From a checkpoint of a small mixture-of-experts model trained on Wikipedia: a variant of SOAP for the experts.
Below are experts of layer 5 (counted from 0) of a mixture-of-experts language model. Rows are named router (the router's row for the expert), up (a neuron's input weights, with its number) and show model dimensions 0-223. Each number is 500 + 50 x the weight over its row's rms, rounded and kept within 0 to 999. Numbers have three digits each.
Before each expert's rows: a language model's description of what the expert responds to. This comes from a sample of Wikipedia text that the model never trained on.

# expert 10
It responds to: Final head nouns of proper names like Championships, Awards, School, Stadium, Museum, College, plus table pipe separators in results and awards tables.
router:562473450460493477428545490555417540481458499526463434437516468521518558477441372538470401535445505490557455560557535556572489450454493623452537586478435488463527549423528501471470494518448498525508432486539482536496585434480457495498430529464568472575387463531431488469531517583506543492574549554549608448550530478456524491522501504523514468485595481449576475535565553557515487453513410419473523528421514573501493511533542546519584464418553469558466454512477495503587493571495467569540459426469434543544509499539421465460461362520495416448528518483413638564564477501519535529627464470482535455469647442448572525486496523566519485536525427549484473528487465555462540567480
up0:514425572508490517519463543529577414458449511516501515601484457489467524461465515546493483513477454480430476524558557532489383512553458484527491531449568362428540516524431540508464567476548450542508490437543527520433540481367528551466484469504532593499462531553581497418483526460411497461461535369542571520509442463539463465462503467389544542489587414458583520578518481499529466485481481487522528480597544559470585506530549516501504457449504555494481464395578546542357522475531468498529579523546554476478482488354491567493492599520495548472501509579506489490523612457479414539496452663443495486487532521485501404516541553461421565545532477473444554421534452472541495468503
up1:580496524518538516505424555413554438468464529517513619458488515574564493465494519537522437448490577486478492525538563586494435481559542568500431542496606587530580546562485497518493565510490520530641566518550482458515563487551464598487602489513526517490475531538478470543536557564566524496488390391464554536510633456489490469490485530391505527460498556611439470331500499521505495550632552481494460458479423500459478528573546502442509499470592466470516507418490537505466450435526531427430508479563497524535502515479467439469499452517465485448545457488531519486541442530563467502519413506532406541416574518627553461478422562572491475476439497506507458513446485489465449519406
up2:453536532566454458532480495439498475537564472508456390573589523473482518462409460472489491499530498515499601612545511450476492537442411555532529414560551429404463541522518494517572412599569405522481499421415520517459511501443503477435436527459430548555565454499507590462531443415571505573497529464501482503508532499523619599520541471481481454485415452490428543559512492591516498516566526410540476586572519456499524609394509466594553524498543522534501430559424447559449555503565485553462469535500457505552486581504468462532610461574434514508447487512510571486505521501496576449566475572454492462567558445403628496510466470451466526433460506422519477486518502532493485487531
up3:509470515512538455389471527492377472431574542483555502427538550463517561560490516597515487546522498486534506453511538521662475459548528463487497544474478475494527608423465481372505536529477473552463514392544493562533526487444500493530432547503526555537501535528454452552494495507433472533607424527551506580482413432563504526604503465493482492512445559428483479452503500462548541560502555555489485488485475496530434485588475484554512541524444415451504506463384464483625455600482517500487422541472427482466475524490449465494481494486548497525473531468440570378614444543615512538576458483518409594515525512435416424395578499528543496524400479614515500466526521476538510529476
up4:508526514430522586520461553476494534524416507470352468439438478545536493505508500624618448505481563439496496420485551511442499522541509507518610571503485529571620563538469473481575495437426509447511437480412568535497540423497452437500491598493507339523479546457501495493525469522482454517424482498526539495484542484499506474361477519455580472574541589508484546470536456496455506656472467547587387587489521582412517465513562501545565557427530494454459537484507464486516516589472485515448444490516413516519509491500552574481425466480486540424568486454495509465511448539476445538456524444532585436485471476525448485535466423486545569484476533410420497589432499488516532543474
up5:503472419539558482556433418486412489438435537515456546519514527486537553469516426514554474541437483545430440512474496583499549490432554516525567555479498445550484487535425401521489513371487486531505446542488523533541484471488562567547500522479486486457506499477486631420559544542538416435523486455568620540471484501447424540425424534429447543487518466525556452455542403453483486499543469580520556573527572553522510528587486532536458508411560470415563475465550465458572514570558590399534418521437469586534430485470460454524439524402454510436546416425536445506548534505466528512522571472515506475424447436474435451539582473518596566477500530554428507523457501575431538595529
up6:500469532526538451484547531497494493489555571541521545462533483411572538516509543579504473423565476561533465526496562556543531473583513538524485417491562424525540516489487490461489485527559649492560585403566434482486520509603499494537558475464446520466483574527460543530443454489608504455450468559500532489430452495524523559383504433558463473404555406539441530433463553477466451573549540580486355523473532487476445549576550568470463517525529491496472489463550525504488527529473442514440555510446503534534599519569624464450472478523466624511501561471456516442498631447517498533533512496548394634499565536519502552461556411517481457495482472447440487531401417474530497452570
up7:554436448402521440406527550538476502412421466504425476513479487539528448487512485350526447533475517499466539522557506506586522523454495572508577572529543504523446505400490439500497633608515477514472488335515464525519504432515507489457548518517574431394490549530495470477520509428528519484488468531480482506538429454612449511569535552515501519537492461488617494558490529451521520519458585373421505520558557570473470503517482483483522427512478440528518459472469561471502476572494537491469515443480452521521511595531490552527546474542429477435448583542525562498439513493385506525490438598514510373456555571498443534572518568567609432500587509466530476397494489480472536503413
up8:513445461502505485583513503486502555482511474523448444522490440543507454439489508553428486428444472538501527604511595578473487544512523553469577439524518486407496477449587477449497472440492566581513528577510429335523471534443455551570484504540560578432484503474462519478516556545509522506576554500503549449489513594383537523560485473590608527502391498426507427523603510483519501535430523477509462439516452544484504523543523499547517539398433496477493487528587461517511498527485589467549440373530452403581477452495453503487432516469545471559520479542554576492542431456372518501615492397488439513493461491538541470485462539567480528477521509515421511494399408537528575561604
up9:611567562499452454491440573567421512474513434527546480498435505515408487542463506519444570552412433451531593535451530497497435462476558560442487555522479524548486473494490495468588520568571512469436448572546440458458424470506425433565543511548497468477501468484555516520507521468508468504506534567530481519494535558557497494520446587543480564483545467488446531470562549496467350439388567450399498560470406616521522531520554558528573517505442430511523526495574556543391450582496501482505569535483632468524467492545426551534419475468596621391548451515504491535449486519599547522500529489464582464464520513512485435492465471515516408420560452505510448452475523507419531465437
up10:543525518444487448561547509466448548532492498503501435437537618490461507455517514508455500466575469565475466449517483521519449505399482598586497487465487479494585484509422582502550497439533494591400471395441557525541525457489513472534485515628485527510597547474479508619394567480483440573458550577524509481452448593458537431478497539553546547612545557554577553457595473528445510610588492457461464501586446556428495557449568527521483523538535441498474511454488443508532518546413408406513554440480464544429520513521499494482549545491466519470485498470522412506577574508503426454460477547444467450510537529557534503554463442557423443577536479482542533549411605434485476559551
up11:561591484428461462489475511472531439507452498502509516502471442466533518457498485429526504528418439500575423481488529484527472523568621519454468482445547488467526435498487512569424432472478512444653465421550435454542503471478558500599544518467522486424443500493500511517563497466570488442430479564556612391499559462560432543503430483589408596439522424477509491513554483428482484426466505491424494498544475433546480584417575474605478577486558470574479463477483445434556496559457545517551543429460471547480497480558496546632492509550448564498534429539505574532434454567465494560507534489593506455457591556522478549531540569456488528580422380448481500505446460417505509523528
up12:530473493562536505530415422474444467559537441418486516466501452537467515499486472515445522571578518517576530503515508508432506624449427470577581458551466445512544530534449494512561535423480527436472386524410558411467517471568534538460512542433477514532520486464522527449521501494495546542551529509531514528496534530468622503488512489524539464506491471409510442522502411477488497512482454448505479596521483403552644438446433456548553512466585597565469570557537520482503541387549516457527442601443539556491566435473456477416474474464540576485492392517509509478538599498410548472555485527430511516472506537527469371577491465376461639393514498469531535460537551536519484509446
up13:397520570524459462455500435506458497490570499491526483466431492444539531439444446497464529499398380540489477470515605537534526498546367428521528519478472571395487506470605461532553472533513610467447371503500463578514490554420507531511472495519527511531457538507515512440519476447597520525518544625526615463480522521414483478459526532460469383503469511513545418457509470464507405467466461539509555479534625501492543514373541496524480362480478515495467492477417491486444586485512395507564523432540473500530539457483548523570512509463489447483501497460446488575449527430445529492388535452491515488517493523455436506435548527505549527497510419641541603470541506582449524546510
up14:544619481468471476474511526548443441558441498529531497519506471454479485484449497363563558576400419452531505471494519459436549475419517513604517399473498522388525490465564518503515570500468463546528524468539543476466535472508492483547559532466547499510486459500494545472469460659454512464384444509541591491549556513532441585540406469494525608469532412479617419491487592467487393439429534487532514546470454477474496579468494498580489528521569505547440545498448494445409518535432612499472685499491576434555529472480490506483476461485520561460478487512484507589502458552563480492529460528510395445451561608439515447484475519515511452458556431474483479502476490490524445550529
up15:478430595561507448584477469505614517526574609479501538489487514476475469544602682513464519470499475438395415522517476471512545492521438564495512530533564416520497514565544555404541461481511494488451487466488529370527536519474468498430553546580515552541507473524506579485425494480433529527406479477534374490533551517444504435436531536537391396438595591579560555533427458496520468574520495482505568462558632534528490564497496445465532517496444513415492474454449537556514517538508453494460517524549534528565520437464545517580508522483542523482467495542541491447489473438489388502398537559474491532533500576504547492579534449486532515553512570620506551495509513464587490506472
up16:428545453496505470453501427422527517539488460450614474511425384537488488529437432476565401544495473611556466555586543448524568387491448524505388518498537536441530589492518509543513526521505361579536515479520463458448551465490510415429541507521539475469504499459468505465576587453576595438463511570501521431481514481553537546511511557462503520491508506400537448504452499496559402582544476461524436472506539518499579566526493544466533480449519532488486533516461461497485480471430450574513542491473552551461566534577477485541553468592526550454494553491532528589486469503513580490495540526451379468484563499539434587565467514475532446450525375482513628419442549531599511530401
up17:413595517503496574530415462434474517514532526476528476436562471527556561471504566570424540536548554506487450466603541498531423522568492349471493588635531491465398469401486552585435470492513568525576536374499451530468495495498483498510568491543521460560561475471503528446585508544512499491498483561542523480631497464544426437476571573481539538434549436494476398543502522494508389612478501521587494536449558526513516525479456436457466433527568501597461505502516553458523439500524446513437438484529510503494470514523399479519502494437570526456464473528450516562490512502503557581541509401507448521627463460471425587526486560489526490481561518526570557515501567568573497473556
up18:478484544450516515506498522504520599531582483523479493567511431503441529580492473549588477493510502641524437445483500501508503463496477451514428592444514462505515533510474495553531430487442495400580482534457501461489416503652551570517537575479456472361496502566538489547435512547525556516454520524497480522480493625604622494444504534459563483523521484552600431549476493518546500470485459472485505599545543472429573490469427391521521520481440502436505466505492443562477522520435466515570439450401500508445499533393482571434603534463494455500456516378548520576574586506480432476441466478492449485522496474529514524599548407517499502593490616459490487451433442427502490537520
up19:508590460515508517567527522535480484524534561474500473536540485527516521469515539399560497504474558415548466517495573533406467462398550496518488540637427560502459524470561576594537403541571435514525507512560510408483577490474482519599441464437395475514505533463413565464514521581623551434553483478464479505509580454515442455442394516480592469484568406468482586431424557528543576471475415498477462525456455412580537547501519500477549551557547530552508471448557466520502534591544482480529499550401447513508497509515533531433524486479557453530481479375480577450554482494525420505569473476515559444546528465468527430530574562416504443573492524515544450553494465432456473551586
up20:591523504483434507545575528504504547422542440558498448492576557498625459529511466585514503457530553478529456472522522507592584531481541531450602459448469561535474474479490475395468471553492413518525452520434471513543524466483542539475641442383444470552498488490516550529457467572566503547530486453566539488574493532561471479424467526501467434356491513553508532493460550541401484504480374426479408556450481538501553495460513553603495597461404500478515510516523567426514504589564525545559477557499528502574472564506533429522418451505494511434416513446408516550438410546564483531548558485514432407526484407520507434479484525511530459457572538404430487454459480504543512497508
up21:534472478562387453516512437531443534486484582548521512514506523499525461518529549540534456405478444551509417492455599566494457510502492518571519398584427540566500515472501536531587466530470513543482591483440485414594499538470543533469533498543562486438533590572411504527449481507531461602513495539497545625467607557543440541495492486488530454497430507446541464396528494549444435447575415436430485524558512438471445478425397525447473547468446498434520497477481506524478523476593523440549447454621442422598455381544609482570452517543539540463532506500494501424521418480442473485514451451526518470486527501476466507492573403559550450504497463625478518471474544539458482593491
up22:474539526554564488568456488478474458547570535531574459590494620453514505572391417460425496492506537551402553523515530447440557516427596566449546507461426540472455494510520479461572453428499495528459560527452528523559526466455445461478483464425538544445594449509506553487461545537517380471549479485433534580584532550516562474492503603425468549512528470486541483476536520550456446574469524458443494569453410495510461495472453494551518467453440623513649555595585467422492454460507551488500489496548462494560396525471464466427488478466515539532428483538453526521510383449462448491551482483536392546449461484450493529525502565603465402548586461598489489476469532479461533468505
up23:526471469455505586566509445523584496546472553468488532589542466599527481500525488480449475459541454562372468451494478487550467491424490516414585418531501450554491527471485570475467475497577449559467473470510557428456501482541566491605507480594466522542557480567556518536496508440501503526466511486470452563450537485444612505499520505604529413468389546491394607504453441514390468468414522545468506421554615539490530583494499439517660457513456531519493546539505490571446454518533461466444453525456517546500405466458510465500488518499492572564436520457554406438533479385379496410485530570461525471541467546506555552487492527527533583523447556510506519414514577481478493446538
up24:516391538502515526539520541460537499600518543434553654535457495391481410502571578489511517509526526607461614482436438539499493477578476473535561443472594475468521547553401542523492534465529452505475486499526588586504473466471532547648596540565470507478513472504493437549412537489505481567516516538515492492464456509480521547406509502499476410489468555548440483474574433575419433505509536573445618511527576477504558501468570501502532512480502444496468520402470465448398509467399571511515471545523528466592494510426572600471505537506498556574475497417540442548564490431511433547513444491471493459467498588505555559548533532425471585545465548486503501502450493473594440540489
up25:530484530410552586472435407559512542562463518437426465552566542636557489508502548536512449543522529466456474494547429497578543480517484475432471503521499488559534529491435512406412490496496537527465484478466562508536463490536614458412494488527413471552578541499544503543476587480469542574587490502420514527431505451499523443433513430565443614539448523580412571523561501578481552476566576589363490509577578486482527609488500511553581486502474535437560490458516566572530410452426526465500472456456548545552476497478519494404469472516481523468464510498459509348534494402464546475466539600473449506457515537540584500478438445535522462480469567546489494463502513468510555424441
up26:422544459516513488486532492564555525475512475581570446484573441471542464483455510516597438495608471553500510461546493469501467455618552530469565572476459436518570544598482538453490519477389552508553585417523483483536563533434482447445531518604517540465445502523404532460449546480497403465476548493579526591506448410509498487551476440484537442436551385476518333535568446504562548578557568465538453473481568409509515459509547525521529506498469485437417556517563511473527536464425542469499447484444525483466533537474558501495507461509516562534565571475495455506540552563515476511567479561461380524508431526450472646553468489529602418501436552474440500518431443471518532441498
up27:533470563489472424469530488522461513390509498485510580542565541519458466446490514488370563487500556442474503531518489481523586518534546473447489551439517614481426589427495527560636477479539439465461575524502484502490484454540608589482467546478518459332464518503494453537483535474474554514453477552532437533515516521486470476476427531573514525520482442494532418490477497447494518373602370436559475545428481546478489448470519612427472514585470519565496484470529532572496459508496513434447454619529547531517558436514509591425425462521515397505422561467504505559598455526528519470538513571461494437528486450532385541455456544513483623497491504442503496551443519546555544543500
up28:604476520564534543472464515456477557476493484437510444454487454555495393460390511579486540553459430482488486416449534549612507471517468536486500523539487540443424539456399448515453450521552439477500473507476467538472523458511549549452445502423486494479423448496488476481567449472482548570547557443517532541395446567520518575455481475442513432592455542486508538619559509541504476406410530496535508591475431525451502577504555460512501575450495545460397474484537439517472506427552595508553491522455632523541548523474472502532435553511412512461504490476470550524481484379499579490547486615534558464487492429497501415622464518489525488419628596586476415528482507488449569508501
up29:630521442493475419477529445531440551503501491544556498433495512475506560492465470567491430565519503516502521490507511595526453504457464401610491491474493460438546536445552505583567543530555523525554538498551459551539568462481475531494465535494566489536492554456419559556433472553429532490489536578532460481525474571549484519583486571505470522500473550525461510484572470545557446486493452477615527494473486538562413461581451340501580554518510439486458501503363625492583462467409509578453422553587423460594509491560509414482444527487504466529634501501429497508494459510562552563498541450577513485537518530402429513425521499514496433529521456410497555484449536585452461538432
up30:562559539491446492448608436478549602509447561462487507437428488436429513482528481538570555453543555518551505462544389530408495421470556517488467486533479538501543451497566532455497582594467525518539583440450542538544492456464479495515447400542472400532476592524419451475453457448467555483407518454495505650513598519549442493509561492577544486524523634512452498536555517548503460443514455513524492421542478449569498503531396549444498542471495443465429488530450464506505449496549494495411533488501489551404537569484472498482528481502447440421544581472488515483533471494466450547475514565500578494466534522465385558597389537520480515463361503537425390539523525504492420475483
up31:532327541468425523449529454457525644444468469486508476580453437587413431496565528412478531463474489492464595532524585461464448444351592587490512583496535485404430412424480538559509429522535478568499532512513474555553479538493544537457521489452490437485538516520595503469531469446387491512500574422453467507537507516514586540544468529491559550587487547550434551575421487490519454429488442385506592544521483573530478568440476543505446480486508479522472522582564439525495436496504547522462498523537461508509528508555499633485461521429441426534419513608480519449510463503537528449608449438503492529467466469435476457503505487551470503499543528503471581483541512520498504516467
up32:531494450484418485474452557491461564440487481501591589447503501472545480534375489521543486497460438460486489445538535518420519511458481475445527515506594418477439541533501545542563445460576463482539474534434502472518439560586461468459538511487381534583477510467588439452542459557516475544587509544529552555615495582557419486449598474515552478541464480581480455470469432492542465580422476422527454466514485450469584560414486577450583587472466460570542539527534566551447512545491452492441565504521589580607512515513505517530452489543423586544547469468517526492515566422532477453441661485553483485587518429502490437532496538476496372481465450472499507534405480536546513475534
up33:500562665530542580506447557499467548567531436557441516539472451536449474488471484549482495534395505544529478478439527474476465513398587555423575569384550516569491502461564441607479512537488514413520420496500568521459436507353482503481553451499421489473466630502580509535460537390492530469564557492413554504476485510544610612484566485497578421582505576500498505470547501440522445510430483440444400426535549497489425444502478546509489490499511518498428447472456429588513531467512473463540556512477591492480429525471511572465453501458519442513535412476466501550550532534515530465515370497413471535430566487492534487535472474471454492492448468471537427495505491478497433479458
up34:463524418499457436434471573505430465509464463500459453444445458533402479452501515479304596502517512464509522436540409479528411504433490513624494441512556516575530434466478445452481568538421440546527455462573494499492422483492500549533581539407537498567527555459515543437538492473381493529575566546575535428403458531495442593543574499538557523531520466550568525425477586463539513448478579485451444431454471465442545506458509546482482544536540485494445435472479563502493583523445512462528470465520594473468470531487563535522582529483461552552364502480574452498478584495510476494568522614533454461505520449489527618482520524450499535508562496516524461523517481514476475390456
up35:489619436438480531462542503541500513543536521584436491507436451459498524446460423491521475583481579530548568471631445599554469500431562536409517497520524512528514517443565529519540459430383474543508485441514476519441482479520551488504565566473522466539463526424455462527485468540547460431496509526582462542482512522522540448518465484494573468510484442473526562513601454479601490460509480498453492540569505550449475491543480483481532558492497390487426391497454446479602455504466488542540569456480509577535586587521519643455499370386445484550555562457390589478533472515560568561584454475546509508488523463456435510387553479513522544476543429579489473540524491550464407469437
up36:535494541537511528490502506401496474432459523471522562535500573443453584475530554512455492400475488597432555484524518584527503403538408528441502496437432456554588449477427638507522501558562467524522481437528579402576502491427608505542468442551394506548528545575553530555460488451543549529471384437544500607513476524558485508495488528527433513560426527524595529491409556551433526450454563541464576394495569570447462488431538424454495583575551500491483514503512498443537432550519491542479446564443476461504523464544457458535481542558450553444512539457524526549541550550457571497399533496521474436502517462429489462534526489451504557589402513452453445440543526546439487537531
up37:586527481491407572412625471555509447476477661533498394552630518467575536553465527554624517438540512505572422554500558557507560429476555509387526467573474467530399514453573492429526527467464506558422525562564446488506486528532480481493528572577491424472484447513517493550480490460536519451484485524566535531455599450420534560437465481429530490409486541534373469499462454507533419474492418522445506537475554451659456486519506514537452477513469601486541467507541445486512586522512548446476448523495455496496508560538578458459448538500540453493487488515471495426503410483525451527481494474588392481509518499481487474498506472447403435446503461428517505502503460430492510488547
up38:426555573537481539552512523552599491518498572480443599576579555455448515496484587453541518532493478434369502460472480450436502544528579448499516478468615408485489496600442603446547509538548539493601487504504533498470568496394565434600484561484455526479576490559572513526515429474482480470453526439554395554481428497403566471501502461492526507523561470547538447461505482451512487603505534564458480474548459513433598442468526395484516441506473463500556505385492509579443476470506566463419495498473544467514494532470535553496496501453501544574521460495558409511460551435497430395382502535497478495543569572514590529516462471459454499514427547515522600505399509517534439508529
up39:610590565539542524491359464505504613456454547507536585542433543525563516518572477495518442490471512471534484551514516502413469464514468475548515562483551538525483517544586519536560519547504567444536453481469540509519443513485454552545559428520444588389462523524509456528546484514503509485509513431469488522573477426471473527455538516405533466500462597525520496499455618564479415449591507419597565531482581551573462600502510575373498492498616528441428452502432460514436504488530560492471545405519600457471507435517503511534487517518544558373507531514520485504439531501373514501484440436512443497459502605512550470476565511457450485479432541555559493522444488513504476493355
up40:482477476482419503521487518522535458658525477459490474527505505550436436497485610512498502502424480538462512520469484477621494471520514422512495525481462502624518530581380651499466580490478545582572568472504549413558545517515577501575492485536492540504503393496499462561520429473488460496537437429429509585466479616393514459482468506587544472586541556533512538466528484564429480537477534533533441516543558526525528508467546522463560414504488490523481565449623602514545462550495554567434530592492527515537534456383411458443553557584573528504480525535477496505454455492561476518553477509517477531613521602614481489469511485453481548464454448514516581495426525515501534474475
up41:499421437486535493455482463480491497437482489534473547558495522575601478452443610449493471539509418570519462440475571490602400493471480367512523501597542552570514513524449471490458496486515459579490517551551510389563483558474575532497489663576568537388517557509655475526515543450506499473552574531481534513527510511521434469429562440490413468487469502543472524488503465423482446482420495507464490500517511551430455589472479564545587503484471458509553493483550510491469481554520577436613545472490521491571471450529465440581541521488499421542592498452490517514546541409450413435445487472554496441500425511398521477583416577490489521473494490524471518457457504420582506471416
up42:477531468476503516523425480553474577468524498480502541464563512537450476550360497492518415523533590462404528440533514507471469503438547547532438467561478502500415528447552492505555506426473494478580443584479498440545507487428456434519496536550417488580472470482494415454532493550566559488558546613517523571569480438468425469458564465520501535566533496501539564494454409474485480568432473474539462437594516413518594569379429553500491489479503506574455482521510505456513460503520480561565502562421559531539453587481474469460487448520501459515531467365429436479479576530502559458529567503574573476585453457451531344515466551386562407446509447470523421496476504535553493569559
up43:548431524511441532478582536475556556498504513488516479548512546543496572478449513545539485532441440468400499466462453491538526458471546551509402428541558532485586485474374467437571452550499470623574554490529473489473430590510574531475534501514528503439507477492603451469430462417467546506471498501479515485544517568527510501495507533530582455422489478495533475552464534454462418502535464477398528460603444509500520383482481568590498483497582521520527444397455467534505534526435537560483419457488600550657443499491585634549600468442481466569512426540501535552480537540582473450490415537492488513537529552423438540516466492511571534513384581502433533538450491483584467548490
up44:498472587450386468543454446497479461506510497552491542579560487504489502539427469435574513435448509475481564522462487485427495538528563493518608504483504461456490509578508501486566468446544573427481465488469483447510551531469419465469559485519468435444529570518564542439486512513435577570525392507502542469567521472457537501481468374570454577430537524506579546469496553523490513412480493428433607539577501385442549443418503610497568526429445452519531490459469516487445569428509487542447528435617518513601465454449521523501451464505416505447482435480433475405500549494428533412575594599487446546465540498470588468427532443490439460521546456530522424516531568574439519533528
up45:550505454501538473481485486548486534513471577553472497496532502496654499462454438516468431541577549554538476375595431541527544439549474510433506511503505582495592495512529463488448498610470567504495477486531486484490519448421526522468448542516525508503470480481492571532461520510502570467537514463559446614566513515615517444597485545564487462515587553435483568570602467530541478611467438450589523493500480461570522441584521524433582514465476441530402561551507450562507474499585476583453494477480467533524551525520486457438559473639450459516527515440370578494509486477543569535589483441545541543468534496537508523470458442555559466482515483325490566503448531493481591490467
up46:531505553540441526461493504552583523516466457494524469485479500606507415467519589436555443449513566456476502476508496422546590471478545525549549602423478515520515519467417465513546595492479424457500463475495522568469477472483571468506490507422502564434459481628534421449531517385438449459583563500554445395557476408454539485559531479505497552570506494463511514533506515493503522538429496469496499427532535595546562473510622589495507457557480597507432439554540502550449443636587519508445456510465527507465512502524568462500492463553433408489402486509545533500537467513372511419577501655482456465449481533464482482626534472507500547529541510485487492455490443469444553422554
up47:462532539607587550515381565609442482445472466560452496443533489474608544496565497521509491468417511554476469480554590550525376517451570411443463493602528538575458496585520463502533497460484523495543424508527441474562560516454504496557495491455478417452481510553450517479539509499562548495494545487455444496525547454476532531418558639440526499526430517469489420420522440479488506351492491518425461509451421522607445582542449473471511465501515559445448619500551518489499471429528487464496535451505575432471482542445495506629521428442544504518509522438462464546480552514533444442513408438487517495524562499469561491533495551515462461407495554414564441537512412585474545470482
up48:511564485522458582525467537509512642525469538470508485577523559467495473479547543524528451519531485498517553477477565553441457556489583491496499404532537490517488533412507479403515478591439534505516506421466441496479522463465590445552566644474446502433531462503521434582432564437490409569418457500449516538563513457517471506446505524529542559517546498536458455435490482562483486528562465584354530554481483491506519581515495529592513517507506456505491566511535468530522569525411531485464554561457455438480351492594489475505481585559525476502455473426614393461570510483590495458464436510549459570424497565507426546496593444465467524564455513455532577490537523384455427523450
up49:505568416470531564445551548518452412521568463548498464497650471500498451451494539490467493515559527365467437477496523396513506449484468559479447530539482477539581468459484440518504547558508486514381477472558466511339494527483577497482522600509397492517452414573531545443384533547537460533547508470570509504526494459526465474384411501548488636493452432497504548494451545535575529440440579573496444494556519482418552477400557502644414514518539509482481532407543541483444533512497573534475511510402495443515507480419537558526443499472512547436476547512502566625522477495592586507524487499487478479516518475473548508529580470500526503500518505474480480469516472568522512429565
up50:500579482483576553490414526567490529489575421559472484456413407431420526507560472515494471556448501473522491478562491434498500435393519590539536539485453440408452448469566434483563543495415546472515471589476399514528555521428551439463525501448509482460457476499571526467518506476534486555511528526526516459482458497490513491447477507578491537584579507433534338427525533445508457554545470432433502586487446457509600483492485486548453540470411561557547496549522541542461467372431560518596511500460432505500468526420466513496541525471548536507443490504494533537369499489473512499504585489493448438457570397589518473551470493529564514497612540520458428460572397567481588520430
up51:454418579510547487498519612499415489554476489468483456567442475593445532470464455511491509568460490502539490644512554490504522482517551541516495618524494463478579549455464482532550518495490515475535445515560484506436534494526555454484487531437528557538445473498471519479510487478550592478552535505534552480521547445529464474571603529431470523495427397502529480490575450553459545529429535445478441415496556523512536444506574570531570578425439463523488420493527520604532465516548551501529512489563481513539440447538480468460500490432459466490486528522550590551652513528504551488513394438411477510454573468461538694553476584497560500522618477567384442451457462526516403522561
up52:562605528502526524539440517515573420509495471506455525461453432458509447484559524506504504504497474528503524501513487517456501426540504584504525529559524542633491563498492567562544600416525462455478471498533493562559488447428396482534459544467455461643527469504506561634499517419581517595525505608488537503404520499489479375559471614560556520491622454521540602494526493531506446446503480467483558446450510505503454528524568504400564521492431459432525457535540480522453427542439525471539439463471601429619517526528460539440448488616551539529573495543464500496456466498546501510450495466527513463585487537533624486509513516449480468557588475482423453481435508409493464514550
up53:491588496466516523543548485511512454479562532403522556519457578470573474610552431466521488441521529518542558437449608615454502525484520518546413476472446344478517521432474562521498579500484574475454544447533522535489468532505539566544486513486508407536540435534418534541532536477428407488526470498508507525340577479388413463492484611451565654559483485516489416465502533509476424438589494471445524575443488490526547547472521491513504479436521561496461510522480482491484547492508565558470506467513589428511552469533491568478480616506633458500537494517498426462504481504525423457472484454551419519566503510410479461522566489483506406539561509448546449519461571482540470509575
up54:492535576435446447500541541457431472497502577502499555470480493480579543483438458477490528407455504496570536449426543522440526549549488584440540533396542529386520513494421484518491459513541514574516552484478527499480532430435498511578469471542552492533510505563409451471414457525545509463515478589488555604472592470509470432487617457443505480543528563482505464412567634408520505550464514493564423564471503494490518495523452553466521588499523548524500569549504465463507518520530432545468528529508438505452418437411541517410526486548437398462552487416506456442454536626554553554519498463505491599506502488437490474427488551424414530553510427406508571552531595438586531455583
up55:421512447603581523492474545442484473557522420560429582616528449417399508540529552465542584497563473587453506459480594507567499435457422515429444495494623459468494511530486587574540522564445497437544454458480535430507510537486547521571525496521492517551514477549479507450560452459513502516501434469542504497527529554461481503520482460477510514473433453593516450521500453597573457391456564472536545476461520412531433522500604531451534453448516570527449432473531497476511459491497514575484463471421647489471454435580473519525459511558630577393458571576510501540547481531407474466522433477451471571466420467469545469526531496396489544576497513496565509551429569512533519533493
up56:522413528524568443527554574428511382389518495495523507537530512483508508470441409452475504473561479422413429470435522494570479498495554504491388521506469535525498498446565468325431531545500576478524421507488461394530533454542571500454455490481521414555460609503439505578524566525543464481514489449442436480442569462479513461436517562514506529535574497466557486476493470549531408439487467459437475535501484575505496567503523518496535453532508421460438534472518579489517487513507603563487436549438557541519505451389505384590533510532438528548607522506436546549411454432501500514579515459516549565494589557526546462480504495539539430460470403538444446444437527594442484454494
up57:520523582544525545579471525514485555602456536531485462499502490499512474556557513486476510533514500509451442503454413450527526456557530480487421515445485464551520446556497565426399464556642530484555476479511503528477552506562546476522445435563471514419591491561639454540445538454413502578447495462530499448488456537516564492486558491570486472492429529517423494512487544517364488525488575508469429404579506448465553538515469460550483534501384508510580486458522568505503428472505533388473521480441528461507479547490567474559602463568542588510417524437479478475486557384455399409474596582538424507560514587618557497546539517442502534538545486429502489405530494480567500459504
up58:446549464559530511563499509497472537446463494509445474488541543555505499553491507533578472535509443535507472460471473469424505469522493492464481529519502570534487484513559463397589465538637545474588468536463407454478504497510490518466532425475494491499474549486533459475538507535602608466554549542514534640506526446485603475447594568461497486438562403546435495508512528537535443531508449383638513539464471505533515589508511583477547526508425472513469577502527573548451389435520593497477497554459667507538499565538436515439460430494461502494550431423556470484470511486509494521525571467527500488631575508536563448524444501453548430464400547446441539431431396517437497510449
up59:508494443501484453517469445505610508601520505515466506474521496508507509489442530522415581446405458494398499522479554537495578509498567562454488458513587378413496501534471571558604516589436564490614430513569545555509541452407559490577459530472548474470534535491395563472472454381419476579497535573493534448505439451539436554441585490550457457527545586538520466507366565478495500548481500546559591524666474481555551439465513449529516504537512489491478488491538467495491467535455517487447455495478654550597449535516556501477548493523496505528453445538502416498528620494496436470451535477550430500479546552469487540511484467529514562432514567493530452508492492572512520571523
up60:490515447433482570494543478522422448449435555459443500506408523422589499504496450436554438544517465439465421537492481481559545542453514400470460520551435560525441528433523541470447606543499572453567561468506545575485508506542469424505441456436577505506420600449467486491471534463525561457571499538368536489480492465483594498428432461611457576560522490465527512456454645402489499548437486564489468489508512418572453562559541471539473551525526522419541498557460504541414498543495509505460617481536455500506471528408522588585463493492573519486528445514466508548515568517462458554525420471481566437417570477521522462550504420505533535547481498340547557496523470475475544532469
up61:454505413495564558546531477471450540474609555494506516542490471541502507540438432438553453392567481567532437495486431580530495494528528506437512522471431472508507601496466501450473608497486516497421503403425507525577479486541443594541412491533546484521457497524428522554500503544459498475465530543526541563472553485570325591461484572482447543519498568553572435528565505534448537454546573429481520459456497559435560505512503579470475451396457487532434534493543429393552558477464433496450494401564471489529517487501454527590514451544502505345536575432459559502476467492501538530568528428532524537461487517457478564499505537596504476560475378519510447499545582442430486429465
up62:538464409514480501441493410511546543533488465523471347492512472527571447495489577390557497526508520609498437495536549493586512607411523545525617438552476543550592463485456463440458640490400483501396427490531503518427581417518506435494596550537528451472443553588463460476514549410546487482623562513491446541486452474494460508526445438524512509552516482464522562510489515516559462562491537529454449568522541546484586432512510556539538480514598487436442406504512522574520492508490546502528449535472528488460558460565593485511461432467469519473520474544530483558465448512543503531494481546528451400455480475461542463557426443561553486476517494413480537589553490490479574461379